From a checkpoint of a small mixture-of-experts model trained on Wikipedia: 4.02M parameters, 2631 steps.
Below are experts of layer 4 (counted from 0) of a mixture-of-experts language model. Rows are named down (a neuron's output weights, with its number) and show model dimensions 0-95. Each number is 128 + 24 x the weight over its row's rms, rounded and kept within 0 to 255. Numbers have three digits each.
Before each expert's rows: a language model's description of what the expert responds to. This comes from a sample of Wikipedia text that the model never trained on.

# expert 1
It responds to: Word-start and mid-word pieces of common English words, especially after s, sh, st, w, such as st-y-led, sh-y, w-ings, re, sp.
down49:138102137156120135128150112123094144100091085159125099110185199152140155131095090127116126140122142095153143152129107138120149127167125069153132146135123149089153121096154111109080142155098123157125115170102158149143138139120158164143132123109114122126126141080123142133154134122129102096
down50:107104135114117112121132142171123134137149129126102154119114112150152119113074114129096154131122164156117137097141130179117140137137117082109153118124146147113136176089120142104132138121117147166118137090171183124147164147171132084143124128140135099158168160117133132091125116070166101095
down51:113123166167168138128099123142102179101061134110160136137118149124142122131121123195135121148139146146175111131147129093078132124123109152161122115133089122135106111136113125120090102129149101116154106148137130168122117149136163157178101151162126124140161157152106135080143109107139119127
down52:111114150151123082077132150129157139150092153129146145118120142099110124110123112097076126127114141194114138142111122156149126113117115094154118117116140149101148064128113112103175123121116111165099097130110092110145104171185139113134166146114144107177143130137146092126133124158121122135
down53:117133163132098137107095197124141133148078159095101091147118162137168146132137105106139129161167123122103164152132134152101117108094132131123126096141118121115131168119129157124184124141153158079076167145152139137134116116118090133145114158153148127181108111125119124104108118112134118146
down54:119136136157107121158135094077083103152119132088140124165119104136109130160122122092126141101141104114141134139165126150157119177150113148137142161128135123162139183094100152109125147124143176127140201121094157162165092117140111131139101118110162145114107151106136152107143147141097128112
down55:098150127127154149117103155123154152113140149117143115136151157114131107119168111059127133122154115138133124185147136105101161107110122091161147133123149092073117169119112119132121163115142152085095143129111096179146147146114147139160106183102124088145132106134143162112130137152122116163
down56:090106188122102092119135108154162147104128138089132145140164132142130114143114139073121105165103141148112123141128097146112136125126122134115129115136155136151130157133114148070164133075126150132116116127146098144172118118119148136151086159133066094093140127149156141109129168088158117155
down57:146112100134133140143157161116151130093156117114061150107099090121066165127133123115123137117088086151135111110150132116102112095130142124136099154189096116146105152086138153139124117108125093149125104175132109094139078140157128105111148112122115125119122125158103153156136100124163110126
down58:139160176121115127120135136128116114132155113121103154123124143087154134132136152070084124096093149104126131154115134108129105101096167136131083114139173162123143157157173157104113101163127167101130118142132055121093108117117124149131129120101096117149108154131149112073126104145132131137
down59:094130129157124127114116125135100179125095128114135131126143103137145165149142173145166129113156167157149139102133092124135107095146106131078130115128119164136101116086166096113104161146138172132083119118127125130102086113130078128121088115170138127177101118123138102096102172127115115106
down60:126112136160139144144179154110147117127125096072098132127135120102128085104166143107135126123131130179095107148112086151116129091107132110133145151126094129111144121177165133144114149103151113089152148204115143116137142129149135111097132122086102128187121142130139149154137135108148091130
down61:143133130168127139113140135146129140121105140131121140142140114118126133125127134080116153138136117098109094130138096101150129144105177101125125085113150119131113122162139187108113133168120135089157113148111064129120146147117143141129144132025120120107155158132155134090119093096167125097
down62:095156109137124094135115106094150161156153145139127164125164139119150115145134147102103111130130113161101151141154108153126169146103119092110140095149125163110171145150172135110099165104145150149149138109161141121155152128151146110138102117129109079173077134117135164084149084105136139154
down63:093121068118154094088125147150131149145091131115144166110131143092161148135157085146157112122167104108164128169148130116102143143169127128095163104148172163145145143117160162112105104109137108147089129098087106097131121141126129119119105135144114137129109136130134086113132129069128149140
down64:147105128123133145159109131130134116154117085118140125134101123172121147156133100090102102147075147132108151065143081189120122137119122102140153086153133136181117135110104141144101098145120117135129112120123122072137127133122069114135128098155129084160108117166151116107108110140131160127
down65:080121110127122109126120122148162151157166172142141125129158098147143143118156117114108108176151103151148179131090125143113171139081148135137123066110101144102125121171164157149096117118124135139116106153096100112107121122165143113152107119110110111164120131099122109075142122104165121124
down66:113105130131165083132149107128139081133136091106070147108152167102201131108143132126074085173117135156113088149123114147116146087116115150067134124124173125149132131108116130103114096132143156163142129133140124114127108142142155123095112130101134158122141152141150140118124108134111155117
down67:121123149142116088101093132193123127144108100132126161097132122147158148105146155125116158155127122099186108159161122110131139116086122106123131110119129115120112171091144113122108164156157104133150088131107065157126108126115138123119129138147139087092120187143119125108130091115096126093
down68:117115128094138127140118155101109085106088171137103084170150128139130106106084111143094101150138145111150158187140085124116141119096114121108161124091155165132179089089125124103099094122142140118155139113134143098117127111124140116168121131104130122133135144129116102083168101107128096121
down69:088111128149118145110131132113113160139124165157159128100100097114156149133076129096087112121117127142113137104133132172154164124146097119127146172108141135109113148118121171087151124081152093107174153081122125109125144107140125141130111185155088149108138132121156114134170109096133125165

# expert 4
It responds to: Auxiliaries and common verbs (is, are, has, been, made), endings ing, ed, es, quotation marks, and age/aged in birth-death parentheses.
down49:100137187123112101142150152134146153132133157132132139097106193129123129138157109138150166188141141119141116115141136153146089118136167144120137146127153170121120148088116106163124113084108100124136172115149116155099133135161089107132139147076137119169120139133173136133117128098116144083
down50:100137132167113098139110093124138170151124141072138136139157095116140148098159136129149136112145134122112134137173211119099168116110142120168114119106141123109104120152131160073125125156127115108100132139136100137095104131109136126136083159115109122132093119124114122078150123157138171090
down51:108103117130146121127093143156097113097136162160093162120109135141154107128163120102093187149129121160151122162115099130111165142088145146109140152145126136128164137098182161124123128090148122104153099123108090099121141119120127115132125138093060115137126095170142154136120140099148131169
down52:107144126188103122102167096110141130175150133145123096104132126136137113158111171124124131125121128134133176137064144119097120098135144169171098131116101148161134123119134093155132130154112120140134087157173085128151124101147091085142114114151145108140139113141140142101117106138128069124
down53:134140156093150145097111136113090144128176113125112113167150126115117144066094137108101111125137098116126118176169163136143086146111129074120114173142105113134130125137118102118140154106152130121198087121149144146100137134133161120103090144113100104087117089106131126123109137125124099121
down54:076141135170066094144115113111088133114102143139126121122157120137129140156081159139115115119094072142114127127146124142169161155102150151111146126152126139154149082102126122144131159163101113138113117134142103170093100148090136124105130099093088152153123166137154107102116150118124117150
down55:151135173144121108133084165111145108137123133092148167139135130143185112077169124139157093128126159167122132136154117125159156177084146122092102113081130125132117124130157160118123105086151142169093124116156116155089138107130133133115104155111114075133142148161137132137111110134121141134
down56:100115117132173123122106139102168084125141130139115108095109131166125128172116137150128138135169128158150153121116123114105142084129148106116094124180170148128123182113083186154104111096110163124140125120139126142143109155118116093112127128154167136117139131196124094097106106135141140144
down57:113124126161123099160037142092150162151111147169102108151122124151091135123121107149127112135120138128109109156115149134138118110115106106159115131101192112117171149121155105131156143145081104126111107152143113144100109129132130147145115146165137180118136131153160147139099089097107124152
down58:134106165129125086092135134104125113136109134168098151119122099118142162135137100103138104172110145092094136142113155133135128103127173090132121114158187116134136135180134134091135067152157139118108130157128158142110129153141100097134161106141139159108145166115149188112139122145158112146
down59:100142136165145115102156172095099080095177110151143138150094149109135137169108119137116118150116163113145126137150125123085102174142116133135168136116167176099136121125113164095136128128137121133149131100167113096131152136140147104154142142091124134085132111116100105103097094100084121124
down60:127117147104107146136126136118142134145103069153146127072123129152121138098156152107108140089154140116119169093190119116135143114147095085113079165071091158128149146133112134125127111100119134134118137147114142183170155130156139130134118161148114149093110162151150145092132132119121150124
down61:136133132178129141098178107116129106098128111110134145147154111114167108164119163144112117153129141097130116095142152125116079130185106111107118181167149116120129151168135122114165171138135130130129114147131116088144152180103104147164120139066131109121133080120103116138108115131155137141
down62:142157083110098068128138113193137107132105117197135147133125124131142122119159134088092129145133114121133121157114136156094111120158151136136094113163129142089135135149118163126140119126120132137089146143090123133164135139135175185115073138119178101139122161117145122156123142137113123134
down63:117090149109159104096172142159117122111146133142138163103128092091125191146118128102126135159124145103125128105136131115143130109084152102096128133092111135148105149127165100128124107068105138067156126097106130126177112131104150149130106082134150157169128126133133124089158122109151128126
down64:130106121117108122102142153074109156130132125111164147136154120143144129084155131098103157118152113149089141108152122153119103157168096124147160063142143140073112114114156126128155128118113099129125131174151112139090101122141155185105134104101146171125108128139128099106180114138119116138
down65:096137112139117121145119113131105121104094118163100126099133172130120162171094157129096123127111081141121164148164121180142161135114136162161144146151134107163111099177107094086131149147119138140130111146125101111116120145166143136109132108101125144150085069149101162142125160112115102150
down66:104109133096110118117134129133075126153160115100113107130144138150097130163127094092119134168159140145130107140160111092101122094162132113136162105115120150121077133167115144119074155128165116152158080112116103148134138124123103110123096114098103123136135116161101121114166067088146105130
down67:118080133147095146153115113131111161100131120093139099119137132131140158191071163131157127204128133159112172161145116143095148109137134120132126109134172141142145126122140109137156122119097139123128099110112088170139147143150109177124106159115119122183139100125108105145136154126136128114
down68:136125169142128145154109156146132082119124100109138090166133160097128141112151180160138121161147129152136187114159152109146147116105128134145187132168129133137124111154138097121150108105147145135117145099098119129118147144144134137114096119121117117151165099105159084173161118121139196125
down69:078102140128113125145124121142084190159112132092136140121154111089148161172143125097098089165143116153115150157135094150159144175136157110111136145135146140140121117128133129111123174079148142112089162106129088115127119100099120177137106159130107105125120145084154134133126127143113111142

# expert 7
It responds to: Pieces of people's first names and surnames, such as Fred-er-ick, Mc, Ry-an, John, William, especially in credit lists and tables.
down3:126140143128126145108099124129132116117148134086131139079155120165169142107106113106136132148120098117135065146088128154109139144116154098187161111110152087165125172116108083098109128144167147130079114111112134141137070147131143128128134133146185116127151133127141150137150091124144149117
down4:066102137117080147115077155130116099074129141105172103120148147140156162083123127111123155163137122157159120106121094098165150144147128139103148125176132129136111176143132132115109115144113130119138169158138138110117152144159152090106107120124096085144130099135114112099161137126124156139
down5:094121137159116131116130108150113141096110098143114120150180095150152112151125127061087115102106128110096115079121117106122108115112107102142127125073138110088127176098157132100108098126135147099116145161100129174128125118145080102104123120093127126140096094093137158111146116109111116126
down6:134116115154159125150133150123152094153159128089139144117124144133126138164115099115182120085134104167100091133119133115160132111111155153108126082142104126095145101131143130136103108122130091169106094113130095123110165139197123143153076109133118126112108125124063090138154142121106135149
down7:077131158115138145110156110130106099140134103141112120133175089140130119104150163155117124160169125176084093112143100147109135129163100120164129120161157133130102104115145071136132112129128123126155119118108136152134157165171147151132112121089093141163114144116123069118122179123104116117
down8:117132124102138154118124134159167118151160156133101143096202131139126092127111143103106160136168112133137138124132129165151126132104157084164067131111130107132091132144165160098110105088123127137122158116133118123094150169143120108135121118101101086158139171150139155134113119077142113122
down9:085108144093113119128153097096110158142125122100124129102146116136129139143159114137102142159165152111163106135120133133088128090142137147081153131115145136112145158083180146135146130183155118098151117128132084159104178151140159120106093110124089114137095142135131161103108094106137120088
down10:104146129129120151117116121142148162159126104102136124108096139119115142100133168083141153118147109124161123096144120158158151158156102102120131135070175153129080148123135147064129110162170161137120167109094143098135135082139126163157145142135126135142106100094138131109145089101148136146
down11:103152115147157111124124152126102149109107123194096137133165129171143144127087129101115114135153143102180127108148141091133138119108158157126147132143171110121114136141151121120137124111134106130129117079164098153104120156125135175121135125132087141162146139125161174131104121059172153109
down12:135181120170104113152100130101106135150153110147152132097140109123187142134153095147127113105089151137155142142147143090137118123130141138137130134124129111148118169145176132117111151121143159159148124136109119153090103170092136166150133113139093098177130101116109176089134165147142170111
down13:107086137082146145113085160145184116113124122170143132121148142108130110127151149140142118131113112136130128107166119150121153153080139127110152124095160118123097142192116144114097088133149110131153109189177083136095176099119120138132126128131139153087131131087109127120130129105110142113
down14:081117113169142093146164116124142130146143167151138106132131134142120132101161101120116152164089121151154136168161116122149152120133104065127109156098148141130104134111111183123136147084133172147109131147151133083153126094112151125149127168147139093143124136136128095146144124084177135154
down15:137161137117109138164130158134131146142165134109121134114130149100164135121131131100116115110120169163166131167142118154119140108132184125091162110054115068122136098151125118148108146097149157137096119137143105105135135203087131126133153120116112132167121137112114141129125111169111156149
down16:155144160139119129141150157110103135113115108126134129132156105085107143143135155121103166130150137167145099129121165135144110143108096102145192124162128158120121147141144134093043116109130105142112109141135177152109152162138091123126111093135158109137127102141153168138141114081126148168
down17:122110152166134086122143132132145108127138147132102135159132128172139144105164102116164123154113115172137095153135099114058121126114138127156148105096166141083080123091144129125123104142148105113188173127157150102156118143101129084134122129147144110161143142090127097126122139121095104110
down18:131095131108131107107105081114107172116118181146111131138105116136152144152088125132077148202134118133117120110122118106122115112118095162082129110163193146105147101165124121087120122148097157135101092143123132127112148135113175142121131145129114144136142128092092116137114102096106130149
down19:155133132161156123139115122102141158110136146152099145086159160154137111079128125131112098120116207138117150100146137078109121102102127148104110097118140101122099155153139142142069114146116104140107101101129142115120138116105106156080110102126136150139130083166129141143122142110171165109
down20:127153118126129163097065146107149153146111178155132157122097138175156112125130114111158125104140112141147160114161151121132132128108120147142122139097094143129144148132149131122129185159135166148087087126132128080148160148130124146121069118089130096135128153147135109126185122100100106125
down21:109137180162140065154139144133122145089156131150161120131127154156162127101090179154130122136140139159102102192106148123080137131161136164096097109173121131115117094098121144085118126135135138132128149134097141153120132128115164127084138139123128121147149134109136108085134146136157104113
down22:165120108153087129115141129106119139129126086148141060123169125130137097178112130112101136131104170154122121161116112109122119138160125165112133145153152146124079140129102128122111148156092171154149141116138176170134079112100162077124129121161099144141111120150119148137121093098138124134
down23:102111119121108147128168129124105120141107157132117143137131141149136141125142152118095123156177167123109124100116131121127153112158083091146125163127192121100129154135145153135138116168122085129110131110196118143121126109126093101155149128077130144182142148124135171104152096088169124113